config = dict(
    num_hidden_layers=14,
    hidden_size=384,
    d_expert=112,
    hidden_act='clamped_swiglu',
    normalize_top_k=True,
)
Below are experts of layer 9 (counted from 0) of a mixture-of-experts language model. Rows are named router (the router's row for the expert), gate (a neuron's input weights, with its number), up (a neuron's input weights, with its number), down (a neuron's output weights, with its number) and show model dimensions 192-239. Each number is 128 + 24 x the weight over its row's rms, rounded and kept within 0 to 255. Numbers have three digits each.
After each expert's rows: "gets" lists some tokens that make up at least twice as much of what it gets as of all text. This comes from a sample of Wikipedia text that the model never trained on. Tokens count by the router's weight.

# expert 16
router:137131143100113091130120137119138168092153148162102138111146108111128118094173103092082093115078161132115130166166176130129109079165081163127119
gate0:109155161126069152098136120162097165156125170102173114132135168115129105114128119149156136142121080086148088143116175136133155121137139125169158
up0:133157129123119112114127114159090133149123144122147108126124158128109137120088134137152113146096145125131105118096169123113196097164152130195163
down0:099139155115113137152126077104138102180135144115140144119121094152131147130162111098162166146112118133158097133199151119083148132080137117128122
gate1:134103123135081113117106135132136121123141117101122117119167150129152153115094121094146107117160134093136128121076116155122136057100145131090106
up1:133108088089126123116107147131133112142149127135071108128119161152107143108103132116119125119119148067144152110110114139114153100129117127125113
down1:150106136115116131117137123117140149115107097116125154131089144133107160134111107133116116147098132081154092142142167165105152151115172144124129
gate2:142131123128132115127125095130117127138138160157146150181126100118110141147138126101146122117158137113114144159114168115140136098174102089164131
up2:108138138146141129112116091122136104119133159151175153164147121108100125124121141125135096116150128103108152150107141122153111082186093098170115
down2:130092163149081100107149105103118112143142165136145111142097145133139161147155096129106125101136126156168102133111129147101116153088091128122148
gate3:114136125137138106132170166147124131140139190127168067072117123143108093111150122135112145098148147103079088107099136132108110138171141131101122
up3:151142129143134114124144140138177124141090158104161101099130151064135130110152151131123138123135132111111092095113158148090125129150145123121092
down3:124143159123141175110158214137126131104100181119155149125099138115169123080130128153138147135145075132110158144121113165097116122129088087156146
gate4:139123112172136127100121102183121139130173116139112111110141137117149134150167120137128125179138077092118160123130158134143144114118115134115134
up4:119141097126162151088113100164135141122161122157134115112144178093139137138172110136143131097136059137103156155151140141123139128115102142149096
down4:132129115106130090134108134131109081109145144089126121155141111116074111130155115158151118135127167134143097128153135149086159131122144104118104
gate5:136142137130082133113143120120120120120157148113109174168132119121151112161174134176103093129143147120136131104135109151115111107158162093136152
up5:133112116121070121121143111134130142110106145130117137155147133133151107157156131114102091105145138152141124144108112124111141103175162092123126
down5:118129089101139112158123118112180149085092116157100145144105119143121107146152159093162087141167140135146116128146144136056117121167098146118140
gets: " S", " B", " G", " K", " P", " F"

# expert 21
router:119185153134122112148101166127080164125084141113077135135158122136157158135105164077154125120125121103104157174120135119092172155135118124172140
gate0:142136095133147104105135140161094119084099150108153105063122155112088109116142177122142112131167110112110126108110103129099104105152113136167117
up0:135146111133124144137141129161081104090124151104123110106128159126109128123124126132120105130146116126109112076115129103124117073139138114136135
down0:152149148134069121126158125153155142138121134129128130132125120140196134104129098126151109133101124098089161164131135107110152115079132110091138
gate1:103124145112121114177108127141134141143090130146155140104114145121134180146104135166095154093119138104114091132092135118103115138151130159125108
up1:125120141107132130138100107141129096121092121111145123124115122128137168150123130137096137103100137076114119123151141119112109114171136196126129
down1:118103126144150112158132118091134091124076135139099146127142126104114126071127121109128140133146133140093138110158124148133183141115122136119113
gate2:064171129112145133164116144156111125117110120106157135155109156119138103154113138138066114142106124128125154137084131124108099161158143122132108
up2:112119131126134144142155123161114123099129101121144130147082143098150132155124124134091100136087145087139127122122113097130119126159156123127099
down2:144127114130137131160157134107091131121138109133138120137141161106144159097118130129148118162161128131147133118102137155119149133099142113100121
gate3:133148135105103127123116083122124132145103118104146117122098165130153137121139156137139111146101134132192129131092148134113117137168146133123175
up3:132113147111144157139152089149111149142139088126142155127105130153142143115111121160135134145119125146196132144093178127105098149176115123126174
down3:131107118155175092118115128156153167154102144101131103105131152115134103135130085135163096086125083110118097139126130144086137132142104203109117
gate4:121093156141130103121152104092128160110145156125120120111098132134138180133149142115124153094114113145137100140146124126149132132140136066150162
up4:161154172137111087127119115142131146122130157151119115102148144162119168082146149132154142088114162114116112143146160089160165091131133093127136
down4:080158110098119172131088121153129101110115135135141110091125135138123142154165122120152116077163073140137126100142122155131141092138149112154152
gate5:096133152139172132107152170111088178143152148118159158136150139115159161121123133160162120109109146101157083135155115177135118159162103165181089
up5:091133113122172103119129184131087146138152153117142152128167150113146165122145116117164150116107137095132096135178112177157128125127119169139114
down5:126136096120080157119076131105163118136120130146133134157077117150138141112126140109142120153132125135121125151150123137118102179113111154108188
gets: "-", " |", ":", ".", "=", "|"

# expert 10
router:119107182132117101137133136124152172099138135129163140165128104140155133152101116139114107132129143117139151147134193110127187099125106159113096
gate0:147096146102105149148110156146129158130133176139157146129135164124146083109089101163153105164146091137127108107142148130168142121154138105147131
up0:140091158143120134124103136140138156153107172151156150118121146149118071152114100160166092159139100134128137088140142110142139092123155083136145
down0:149149116100184129091085117130152135118121118134107127105123120146108153122174102119108119122159169122129169139108129104124110083088133178099128
gate1:138160152085155141117139120134111147142091123134138122142111183156119135093113118132115116160147136105116151118149137165138143167098129123167107
up1:150157164111138169153133131149085141112095104156104138143110178128128117109121132145093123135162138112113152117146178148096156185095126118156110
down1:154099148113100112104120118118124085087095106127152115120142117146086136117124117141167121163143130103109119122122135121142114158090119110140120
gate2:188110166143132135133117163128121096138153143108181154118118122116113133138155111110131117148127144122142074142156144156171129150109109123138193
up2:171117136136148149148117104156129129125108121137150139135120137158108114130131129098117102139135128100120105103107133099182111135107110121165133
down2:099127081125156100112130176114126097119150148177133124116102114157117152124149125097061148140129155136155103103117178148117117123104129128154128
gate3:126170167121187102124183121136148140113090149154109056108093102083120137137129153146107112108108167115097135148113136155127136116128179117119135
up3:143195166125156078138167084146146146111141160174114089114100081078104103119154134168098156107062155115104161157086136131132136121141153125136146
down3:141158073108118142136138158087124135062164169136137164107130160108105094145086120184130123110113128186126113127159102168111093147135138103134122
gate4:134129130118100136163140153126116109111091130121148142106085161104112101144109121128120109162148123103109141131094127142177172123137163126111142
up4:095109140115080159149128181138140138139110152152145148107094151105131076155115113152146122158151128123122117132077125113158168100143143122111142
down4:113122134106123073124126151156164139065123135148148155150146101140098155114129125118102143104149115139127125114137161148138120087123099096132119
gate5:130108124123138116145120130156095149167114183151132165142071143109112139172134154122145121148127127107122108155130111135109137102120162173144125
up5:135118137124148109128104093166138177180092169114121115116088164111079140177151127171150116104127099128143123146159131131098159083146161161155086
down5:142169162160162131152107071147097146181100088095147107147127094086111126103132143127138111122127110169128133118076134126135141114168091108155146
gets: " ", " (", " $", " €"

# expert 15
router:110095146152071114123081163142102136151076134143171091113112119147104153134097096126128093106167101160117106148137088154120102081126129133086056
gate0:099115118155112119135126142131084129069133091110136085140133108136106171125156161100141109141131165098125131087096146123104147145116098122131155
up0:141106151145118138152112145110127135115096106161133141172139110119095148114117133121126132126130152158102107056079115109093171145103119139125126
down0:125141153151111141096130122141139127152108142133093086124163142128137125140135136088139136172165162114119154133164117123124126145126134115142099
gate1:131100116114140150137145140166173123114123095094120107140136127149129148165128148079106150094121119112117118128124137117159176106132138103106151
up1:120132118116139133138126121166142126103111098090119134105115137094102158137126136122131158087100135142127154138118125113175163098134120142126131
down1:123135138106196140111148091137132114134140116122093102149115119147101093146182170139156102068121149122136114130140143117151115129126150129099127
gate2:107113162146129187099091138115129181133121141155118101146093120132122177140121119100127140135132134125132133120118120144121147105116097107139091
up2:149100182118139128124101144152157144130136155144143105116098126170056150136115063122106162135130091104120134115154113141186143120152093128119116
down2:154096149125095135141123149104110136143116145185098150115121139086138129154117155145178109080118107170095065115119094135116148108105162151148147
gate3:110128121155130138131110114114147120117168135155143112159100105139137168178165122107123139124146130087094173132088121122120147143171126149166128
up3:122106145109143154118117126149127122136164114135158150143118108138112146139210108109128131111145115061105152068095113118139146156156169126135124
down3:113138139089135119136153146114103112067088140128091178118167143080096163124131097139140155136115128131134142112081107122156114121113138122123162
gate4:152139129156097147099123155157127167130131118153108149162113097110154096174143131141089135114123107120123121121147146178144132118153135153108144
up4:147094092127090106142094158155133136120110143147137129171110120086132147128108142149135161119147126123117131126150145153122141129116151142102151
down4:134115122087140132143139161135108130167130128132146135141100085093121120136065175168140119109136116193103160137169133090122101193104074117150088
gate5:110097112116145145114119155096157110097137100166126135093144100107095177111073135125144138125146150115097154113128176116132143159114156143115141
up5:096097123128123141130104157107138127093140119135119118104126139122102183098066126151156120121161132102098148129131128122172141145092152147106122
down5:120123135097132082119149105091134114067140128157140165160120124144095126144142128143107112132157132113125140129110171156159126152111128111155113
gets: " and", " he", " it", " He", " or", " but"

# expert 27
router:120123130115120171097131114134111109121130113113127123116137120135142115137106091149153139123127144147137114106093093138100155120108149140114113
gate0:144095129120105110121134119119108165111142086116134064141121146138133103155144145056152163113151115135125143135101139132154121142147157126144133
up0:141110156109116127125142117130107152083156119074132071147123135155136110138147149079181148131154120130102139141135161124157122146114128114182118
down0:141116149120126131093112104100156156105126120141144170119089157168123113132153136160142128111126152136109119113141103154142152112172153136153157
gate1:115155134131111157110168118145110138116167114164160091160076110093086091114085158101095143139145157120144122135145125130106120121106128149146116
up1:095130126144133102110110132098110139117129098161181103129065133117113116103109163090102170158144127128174175149126118125081120122111158111152143
down1:137140145126155179146109143129143115130124151104154166154103184137114126146143119130127100131112125165119111124119135126120121098098122150136113
gate2:096122139112118120153118140147118094135132116114121126150117108133114142178139120116107126075113119102151105134127161120118175140118129135127150
up2:104146114132090117141159124164155062108148132154116130166137122136125128122111080138124153142129154132105135104126156092107121113113126117117126
down2:156174095142150128138102119140123111099127149141084129138117163108082101140084132090147148105117141117113116124127147118155136132117122117137173
gate3:117147126109141100131106112147112126094136134143119140137131137109096115142123104154096164111102166148077155119157127147112151110155103147095129
up3:116138134092142087141116123143105146066139129142155143141119135112093157134141099137099137137104190122086133121171127152097113125130114150095153
down3:137122144134122095164129175142118128085116125152095118133153099095126160110148135107156105129149132106147144128149158131125123100107105141104146
gate4:068093138142133106120113115162119133146149135123125094129111142171130091194091146090131157142178117110156157084095181125120107149138138085120115
up4:107125105142122105127114126164107151136137101131139084140118155148099121144116180121151143144154103100157152108092125126128122157166116117156107
down4:180141111077130119120081117100159132099093132109129119114131132133125119064152150134123126096107122160173124154154103130126121093148153153148116
gate5:129129147118133120178095142143093132149132133128083153128116096153106143090115115125140112149127086109130132139116161117094158130117122091110120
up5:153123128126137130134082131126117137126121144139076170136136104176178141149126122114146140125116110140174122131142160133155111102070150105151111
down5:135097143141152152096088118108153133136125127125100129129144146126131160155143141130113107122088141155154126171086123112115166125105164090085103
gets: ",", "),", ";", "\",", " as", " including"

# expert 29
router:175103137102104154137133091130134125100139164172109101125128129116126138142065165115140170107117136114151119088128147072108115052135136160139175
gate0:167108145133121115135146111133099152090121106108090119181146100131119135162138123164075160147106121119089117186105098109094107128143098146141104
up0:133097133158110105132102120151159137099125105119083127171158096108143113166110130140100153115120090131115161162134117122122133151142115127142105
down0:161121149127106142126144136124140108124138141139151151114137152163185129160157166123082148154153137124140127067105157114145128127082108162102148
gate1:100178156141112096105127114147130139104167166115148127133116114123123144105174152146088105116154149141103170127121135139127112125123123142154168
up1:115170135134087135104123100146115121117174159112160120142112110121083129119164158129095108117136174109092201123145157125169114140130135145146137
down1:098083138132148160131134135188133117174059122140136161102154140138134166124122148163096139169103136130133105139104111145105176115107126092133131
gate2:119127126166133180118145121138109113153146123106118182126107132111140106131136111137086110130141100085133116150126147102137163138161142098124115
up2:101124126132152124078116112105121124186168133137127165125090122106104137140106114122118125118122104093183120127116156089126174139150128116119149
down2:129180149111087168090117162091129137096103154156127165134095120096127090137119105104146087137103154084135135057149138142110129165114120146102152
gate3:086107115134126160130132104190139127090131157123090083142113177135156109147108128100152096123148072113136140153145160133147193146128121143166150
up3:115130108121155144127131098163167154106124164130084091134106166136151102153085100116158108164153099124124131157110182115132152143162119154163141
down3:162121154084096126121136107123140144132127131115100142108118118129131155097148123146133121097136117146102104170117118151145117119109140152117079
gate4:145148125136161147116131080116120118127136114134146100125092118100097129117136168120137141109108105141114137139147092134142184159138107121149125
up4:145138131145138142087114103101160131150118128119129133139117127134114156101094108092139157111137107142094175139133113102132117171163088137132129
down4:138118126142135150121100144124134126098123126173128134125168145153136108127155126126139133092114094110155116124120133139148122059128118135144144
gate5:146155125111119126192108131098124122146134131123138121138126096087144147162113151138154119130107101099099099125091137100150128086129089174095146
up5:152129096109139155170102147107114140166085111119155116115093115108125109144148120085172142131136102103131090137093173116163096158124089154094169
down5:132144095103166156127135111146184126148107110162141114085196118133093132102116096112141137109158085141149108119094174199128089147100184113131156
gets: " the", " that", " The", "The", " which", ","

# expert 11
router:153110094156112129099105084117162143148127135112179140105146131110150123132159153145140135128123145161163131128133113133112133120086134128119090
gate0:095159145167104137144081153118100112138183175107114101098141102105129123129116102126090133151126120139101102122100117092144148123167183121129125
up0:138132133171132143129089133121100110136136161142134124106123115079125137163151094124123149147115094135118072149115153108142118138161180135130129
down0:107103133140137108130133150126141129154131168150127092114136172152120100153127105088127115153129140141151168133116084122129099179086097133092120
gate1:131097071152135134168131119168124123138158102170107150137095171128149142150083161134072121121103165107099106155091145151134097095168126105128119
up1:151100087138115104140146112127076114122137089153125151123122183142119125147074127141063145119103163058098099171080161142122144092154141126142120
down1:107108167146119155166138174121143155179096131149165118123149188119154135117130160154168149072124130113203125129147126103069155138144148103131114
gate2:121104141183149133171092125111087131147064129148113147131117122140129160140142134102134116155116114112122147126138134122151146117147117105130129
up2:117135142184113115156140128106086102164101149144121125129095111097137161124130088151111112153093091111109148129128167137158173132130142137138144
down2:097147128132120153124096143128079086108111126098164160116087134127103125104110113114090119167127149141092111154165116088136131131120141118157113
gate3:087150164149135171126100087138131111158067182165166112108132124152115121132142111145144105127109081100167064151125141122190162160141102090136112
up3:116122174116122177120137088113159104094096114126177119132110149104134115123105115141095117103113116089165095107109145128122153147118084132140183
down3:121126138092144133147136110159113128113098111094134113142174123105138144153130121118146129129113122078116152115168138142137123132113076094147191
gate4:143141174126118113164178175164093195137134145127103109192120153149082130114137113101059145123135153166078124152144107106136152087148138099169087
up4:186148163103141140181178172125110164153118118102101105189110170133104099137113131116083101117132133123084131155141122118148157096136150107133131
down4:101110096134107115077129088108172106137132118115114158113104137126192085136126093099164110158119077113136131180144115166122148147103129058140135
gate5:117136146116160150135107131144142138111088109155146076140140157137142167149130117119077141105109088120139162140167089093118143126129124164136108
up5:094119144136139148102098140138129124115102126127134106145115149132124130169139109117066155121104092109139103112136125093133126146119141145095106
down5:085111108048131130114170079112142131098124140163137134153119138136173124111122120124151114151129149148168114163135179149130102114153145117115123
gets: " (", " \"", " =\n\n", "–", " U", "/"

# expert 1
router:108162141096111108179087114108111108163129135130150159088144163098131092111136133172136111114128137126120119085115147135126133158091177140137120
gate0:116120150120124153181134171165131142139136164192084109140108099116116095128115189122121112159113153107148093084108148119134157161123155134145126
up0:117115163103120106152109159162110137135108148170080143118109111141120116122160122126144172164107164103169079082113129123165131165122146143124134
down0:166114123119118129152121164106125165148106097108136135114106099149119129080115159073131173111154161120145151111135091151103125159105152164121152
gate1:141128085109135119155124102125165144069103150119166139100081113116151136118143125138103135122105104144170129181188064143145130137149110162114115
up1:088121119142153148140077126108144115116115137099162126082124167099135146130127113115078133100152143120145120155109100112119145119168119135138082
down1:086151099126153187077147129143131138179115095142143129142147121175093129147141114097140127094155125122158158162132117152130136136162127131111095
gate2:157107129109171107131127094103157076155115126127129100137114120156102153143129095135156148110111133123119138155113115140131157112148187112131124
up2:148097153136113120131098115147174086154103124151130125142134149123096154110132105116128157079118117126130134140114139150132146127144155129129157
down2:147133125131123125106128097140107149151158116144088162154128120123114152123098046097122112157133123139099124098164147118124133197148119141126151
gate3:127067162108112166127127108114132163112125169164116124128107121155130126120090111141169107152112103158130118130131147165132154128129140133154175
up3:165070152154105122139114098172144156103150120185095116118151128113106143139126130100128098085137113142158132127113108141129136172150129141164177
down3:127180083177100103148123123130146147137123126145081119160137079132116130091120136110119146124192124118133138106135110155118166179129135161140170
gate4:120085153124072125151141122135116098076122075128137128153118116095114123123108122132103148104169129124162119127107110110136160096112111124137119
up4:135114131116114099126132111140103123083110105107128138116161101129094124115116096147138174169173139149160091167126086119091148149118101126102086
down4:144142100150105166116121163147117172136121113153145131110122109153155157137110117146147130130109148108127157099119136141138145152111139096139149
gate5:132138167146177098144045155089138118112144130135158117119115138125100133158138115156098136123105147137135125132150082144167150107151178114161155
up5:142096192121104072129099155121107123123135115125146127185091112102089121136120094140098139103092123133148109152125099122118134112154185137183123
down5:152112142126120104175098133147112092168135102163093116147140136134139120089103182140118173149135142109143157143118143098092116149142102102118194
gets: " |", ";", ":", " –", " -", " &"

# expert 12
router:108147152103170144117146157120108147107153130138117139152124145135138147124151109107125175148113141149121110106140114168121120163111125145147135
gate0:154160130121132145150164145162071121085124135144119131080122122116105127085135079104126094152177112107119128131078161128137129123094161135106154
up0:190174143111123158129151125150070111129157160134124133099133131106113139071131101132111097148152128109118086110097125103150103132095155148089162
down0:133081163093175148169136153135127175154158106168118153112144120105126123133132125112151111142134124069122142099188165125152123160124153161131150
gate1:076147125188153142115108132101147135163142164110108141132104110091112153155081090138160162113169122127139117115102129144101094139135118134098131
up1:112139125147153197092119131096169145154127115123148140132129127105144131185107101148167140127141124127116127141071121123113065113151127113128128
down1:109112106127107100160085109140129124161133110099180144143116134147133137118157100115078178144093108134137159112130135144153141140067141102127132
gate2:133173140119108106157142130133153145105140144134122130090112099109112189118131163132131159115128147116186125104089127122137097135137119102146115
up2:135140119143128112141107096114170087124136147123095126143107113118120130152129175115135142107155146127147113103113130103117127114128075088140102
down2:136145178126149126127114097161161072140157139150133124144134121124121100121104104151120137056143136133143079127133160124149115125088099137104109
gate3:169090114137124104111140119096112155089111189103154071170113162122129135128135127119133147118117108130141101128113137139124102137094119140131138
up3:130098114143156115100136118119110136141144177136112094165118143122132126116089135122109143123155098123112097132135138177111108159118152113161119
down3:117149140116155137106148123127158114051155120177152132128124156139086122135116110129111117119118171122179105147159116161107115153140102104140131
gate4:114105128136138122125155123136086154146089128117137156139137141157147154161106134178144118094112127159123168114085164152164155098139143108143123
up4:119137117116130151108116129144107132121118145093135110131135149177170150132105130117126109102101112127125173105092132161141142119131154107118109
down4:131112137122134162101111159180167090095125139114107143136125135130117106121126137113153140116129143109152180130120140085140080104135114111124180
gate5:131121145102124133116091118133102090075119102123116091142072172161120154164135146178135123087060094099080099133131158093128110125123136117142113
up5:166118165093098101096085134119102115086126071139120090151102144150142145153126126137147144110083089137086086158109114108146134121116096107100126
down5:136099137152122139104100108101098106130103084143177157130124138147169089104102102120110128155142122163112164088154134150152115156150139121132133
gets: ".", " |", "-", ").", "–", ":"

# expert 6
router:128088120144098091099132149142169132115134113161086076129150128115163115114126137169146145100085130138108154099128112123145099083114137140112160
gate19:148155093174117145132155133181134152111151107125165139076124131125096082176083074144169116146144149110164147146144138127139161091094133109117158
up19:144138102159098078119120128183127155086151109131193106084138131106098086157101085122156135109149117138177114134125142108127110077149116111130122
down19:110138105089157134112067134112099111105137128080106161127142144116136129113129137141158127139123162105130128168117151108095098149122120137133158
gate20:094089107097148102148120113157117171134123151142136124153115114100137157130111122106105131121115136100146126149139093116135133135133125155147140
up20:109090134118113087148139105119146145153111159132126117139119093113143138130147102128102094096108116094135121149168108130158122123139121152118131
down20:142127161127136118114138142118128101140147124123101081117152155147133138107141120138098150098167118080116160131105076104110153130125108134130148
gate21:106085147116113118119148098101124095075133136153134136114075108135126173129118113132096109170101143116129131105102161132125148128147127110156139
up21:120108138087111121083152107126131084081137135143122101121087118150112154117112126123128089139125154128150131090120168101110111138140171135148148
down21:126073127178157110122087120111126092101098098104099077142121104129127129110132159157184186117080142152095184130142137128125091109111128175114094
gate22:133152111132145162133131118144187124107146146157113141111103109138137166095147149130098156117124123124108165086099199104123113091143094097115139
up22:131160111111154127144154100114140137118127171131115160108124143163148177090154164147087123150100144111125169071133181134142110085140134112135146
down22:071104159169121123130119119093141177163167109144134122102142190120155100138092123135145100101196116140105134113085139115132156131084134095145155
gate23:119111117162131146140167104147150135126154134143110124101096138121113135137128154137115118107109095164109120101115156121180125132157130116152141
up23:118134133146123160056125100140183147115143098138123141098085122110122147155141158145143092114132125153123156092100144122170085157163092102151131
down23:145122100129122136130115116120160141128069137128117170108118132109148089137097118163085121175137142127111163116101123161125111112125111159120139
gate24:054097128132174132108137130128135133138172166134126124144096102131149113130126136125124107154110108114114127102119153100140080117157082148097117
up24:084108148132134121115131126110127122178122155113128183156149115141134135118128121101153139122124130111137136127139114119149088127127121117112129
down24:097089160103132123131127131154139155147120143150098132147133085143122098124170135134125154085182102130145138167111109142132152125149140114123100
gets: "0", "1", "2", " a", "3", "5"

# expert 19
router:117098116142130131107124152133112138078159155107153125150109170108108153128122110127119183123122123109152150112132176109149138088149096085122135
gate0:148134139128126135115108155137117146149117118105120080127125132119105105131073148127132110121140172119123128080134132162168150105149116115128173
up0:147143125112130124119098152120122148123096138121128110111153162131128094109083145145141121126135154118124094098142147171132153097124128117099157
down0:130124144106124094118142178096129118102126133151138120130130144142127143160124128114091095166166110165143074120120116137118097120133147097163072
gate1:101127147093126126139110096096173151099098136200113115100123105123103123133135120143170116134122155117134145125119167147084125151083156136167113
up1:107093082097128160115150072109128175091097132150098138110109108142096102150135122151106083110150125136122120135100147129111141125113115138133121
down1:135117157144117137129112137133154097104090059153099124128119087131103118117080104118090182143106160140105122090137136112126137143122127138130141
gate2:110113144130113144108137124133125100139141101096119128123138132143077127155147122139140108133164141122122113142107096146143085102087129118152111
up2:120096139129105190107105135148137117117138099091141113110104129111134151159135124124161139106128139112143096114109088136141065114114108085163151
down2:174137133113104144139119122111163130170128161122091121153147102116147122142073131121139114123155137127093102144174159125137062125166117132168115
gate3:080074145146160162135104144106154122193107116122113150085086112112095106119115104096153171102143132137114125126139134155175157161143089158160104
up3:102079113152141116150115148109158142180091134158091134083108132094115116113123137100119140110155172119106120109118124144199201150172100164149133
down3:130113117128137147149089148111131107105160128090163105115108141110120106093134157110166179135105158127107121139148141091170131145109135111151154
gate4:096112190166125153184168178114110172155126160119099116130122113135137128131127142100147077140185097140098123132114150157080125119148150138096136
up4:151118189150142122179150154100105162126128121113120115109138110147166145113122153088096093167173123131090096122133117151083147134139120127077156
down4:151150105124103118120123162138114145167175160146120107178087118126119140112128174125138148134117112146125164113108120128150148098152086146134134
gate5:169116116116144135139097133133111151125113132089130119098116140154127118171116093152143119098175102159146107111150097144171107153155113132122117
up5:190123111138123115132118127120143159130089122101133134089127148123165137182125088173132100060189138133162123113136120122139131124148112128136149
down5:163086161121121168118097163135115127136140151123114146144101166209101112141160100111125131127150126110122126126208102140127103121130149141135143
gets: "\n", " |\n", ".\n\n", "201", "200", "202"

# expert 8
router:115145165128159159150158085142090155108188118163149115140127146065152134097113178172136128107131118119136095094117104110116167155125143184139140
gate0:112118127130111131128118134166114095130117144129147159109113167148133107116142098119097080126155130125163111154135100148097166119144114155102129
up0:118140129122134149133115114124117091110112118142123150157103172156122153146133100133106118141169097110155173153119135133108144135154150165122168
down0:108138172187138143095108151140106125134117128095098111126121163126141129122103119109155103103110110108127146121123138151104132137114115137134131
gate1:153123101120118102123144099119151164156139147154132145128106151124125176149148097128106121150107140130085134115098180127137162118156162118186116
up1:121118151113103139143132114152123188122120150116124165105099165105137105168133116121102137148120125129103119142106142129145166117129137134176084
down1:122122096130123138133099075125113130130113164068143139134112157148141161139136139141117129107078133145138155144161135113128147117113129099132103
gate2:123105104105140120132127122140121100132148159105175146144154119123114124134087124127143084153156098102112125104147136160069122114071117120157182
up2:119105114116113127143110137134137114101165161066144133152112112114108123134079124135161083120181122124106113124165112164114141096079124109180198
down2:070119118141157116135105133141096118175145118107179166136154097122141112078113130098105146102138147127109162110140130141138119121138103128077140
gate3:139084077080147084130114059111153081105125148165121140148113129116130130138147130123133138146093098145124137095102148111161125124147151143149119
up3:120071125052184107118118066125126141086109123190156151117078166139136152132144129092153125154108087143134136103121147089131118144144136125122127
down3:140142121158115110142160098085153146081116151140099056130147115153152104149128137177175158108132157148140142075156106146108156169099114129127162
gate4:110118097137111114133157166141131078154124173112135129151101149123150121170102086132097148180134109133059115113150140107101111105131164106162104
up4:111153132147113109140155153203142101148115146096141133181099140134116127140085119157086137166132142131099095104149163087133146089150150117163138
down4:114094137146138104128122128145137113128110174167145132113112151141126112125153148106138144167100136138129154175152081099159083118145156140133122
gate5:164129151150148175123113134127099143133095119116127115115083108152119090138182157113147120104109118126103108113109137144107122121100106172148112
up5:118102165132149147121133145144140107105097116134141137164133134154104115125183111071148141112135134179120114102104136128100115127099121206141116
down5:086112138110075171149166130135131113131090114185072118101186157115117132118128151148131144081100115131145138124150131107121148151080122157102102
gets: " to", " a", " for", " with", " of", " by"

# expert 22
router:111110108138093119092133150146170125113164134099161133136154112124115107130137118144110143088124102143144120133139099124162120144125116119116149
gate0:110114114090166107163114189107099113134101136117119137105123133152081154135135104144134155144139172160183115102109105140113149141127099121146141
up0:119135108151138095182146149142123093131155156108128132135153137142064128160143117135100147130163168102162079121122137135132123127092118131136119
down0:099150070148155106130094111111108140136160123091178174100117124116091110138158119134089152157127079110130139117117122147145110109130144132119147
gate1:128151108132159173137156126132164127113142166107093142130131097099123107151129097156125130139113177116130178104128139129100132123149126132139104
up1:132130141081171202125153098097169113120160149112100123149118118115122103135128103113128080164130116115103157104148122140096097139155142136136160
down1:120138133117123142136143124115096129140110090156097124119117124145154109156125093174130135144134115101129108109126129118117113126089086132112118
gate2:085116130114150150122112117138092104114128116092121174144103101150125147164103124157138126132159122102116107147130135126127147150134090134117116
up2:107115121138154133126160132132104092108129117105155181122087115162124165186163149155136148110112146121131144104098147101105122132149115156074098
down2:127149147104121167123122113122117135081103113113148133168138146102135093105132161093120125161137123120155126150139142148136185118108142144089138
gate3:133135120120122109111126134166092168123136138138158119116162157101137141128127129134145140089102083133097106116134142143139144137112163153116078
up3:137159121128082109131126139170077126129135123127192145097159110098112129148121126157128122093090067119100139127140135123148117128101161150095096
down3:179112152134145090134131146118128104115145085068126168129092147135100131140128100105129139116111108129091132106090130113101122158129150113132096
gate4:134132131126122141147115137143115130113157138116140108105113152102109100117107111152170143150104138125145127185128116110119099077131131128117108
up4:141134143098159133078121132108101162115141126142160103127143163057086099121129071134160146131104071149130126132148136127147124107103130115120119
down4:142144131133141138116135151101092119128114121156114079140125088155161172093089114125108093144099134143186123157162113176120112117105152124131138
gate5:127086152168153137115146128150100135152104134091146161116139159117160149119110141117195148116107107135151153078137109114134113143119146141144173
up5:092109151136161116105131088125138139145111108082133181108111098155125160140131115133151129116140143125187158076144112119122109130125118158145157
down5:119136099094116133161091103110176137107148088122166113109144123127110107146114109133152143136086140125098127149112102143156137109138122146092160
gets: "2", "3", " two", "10", "4", " all"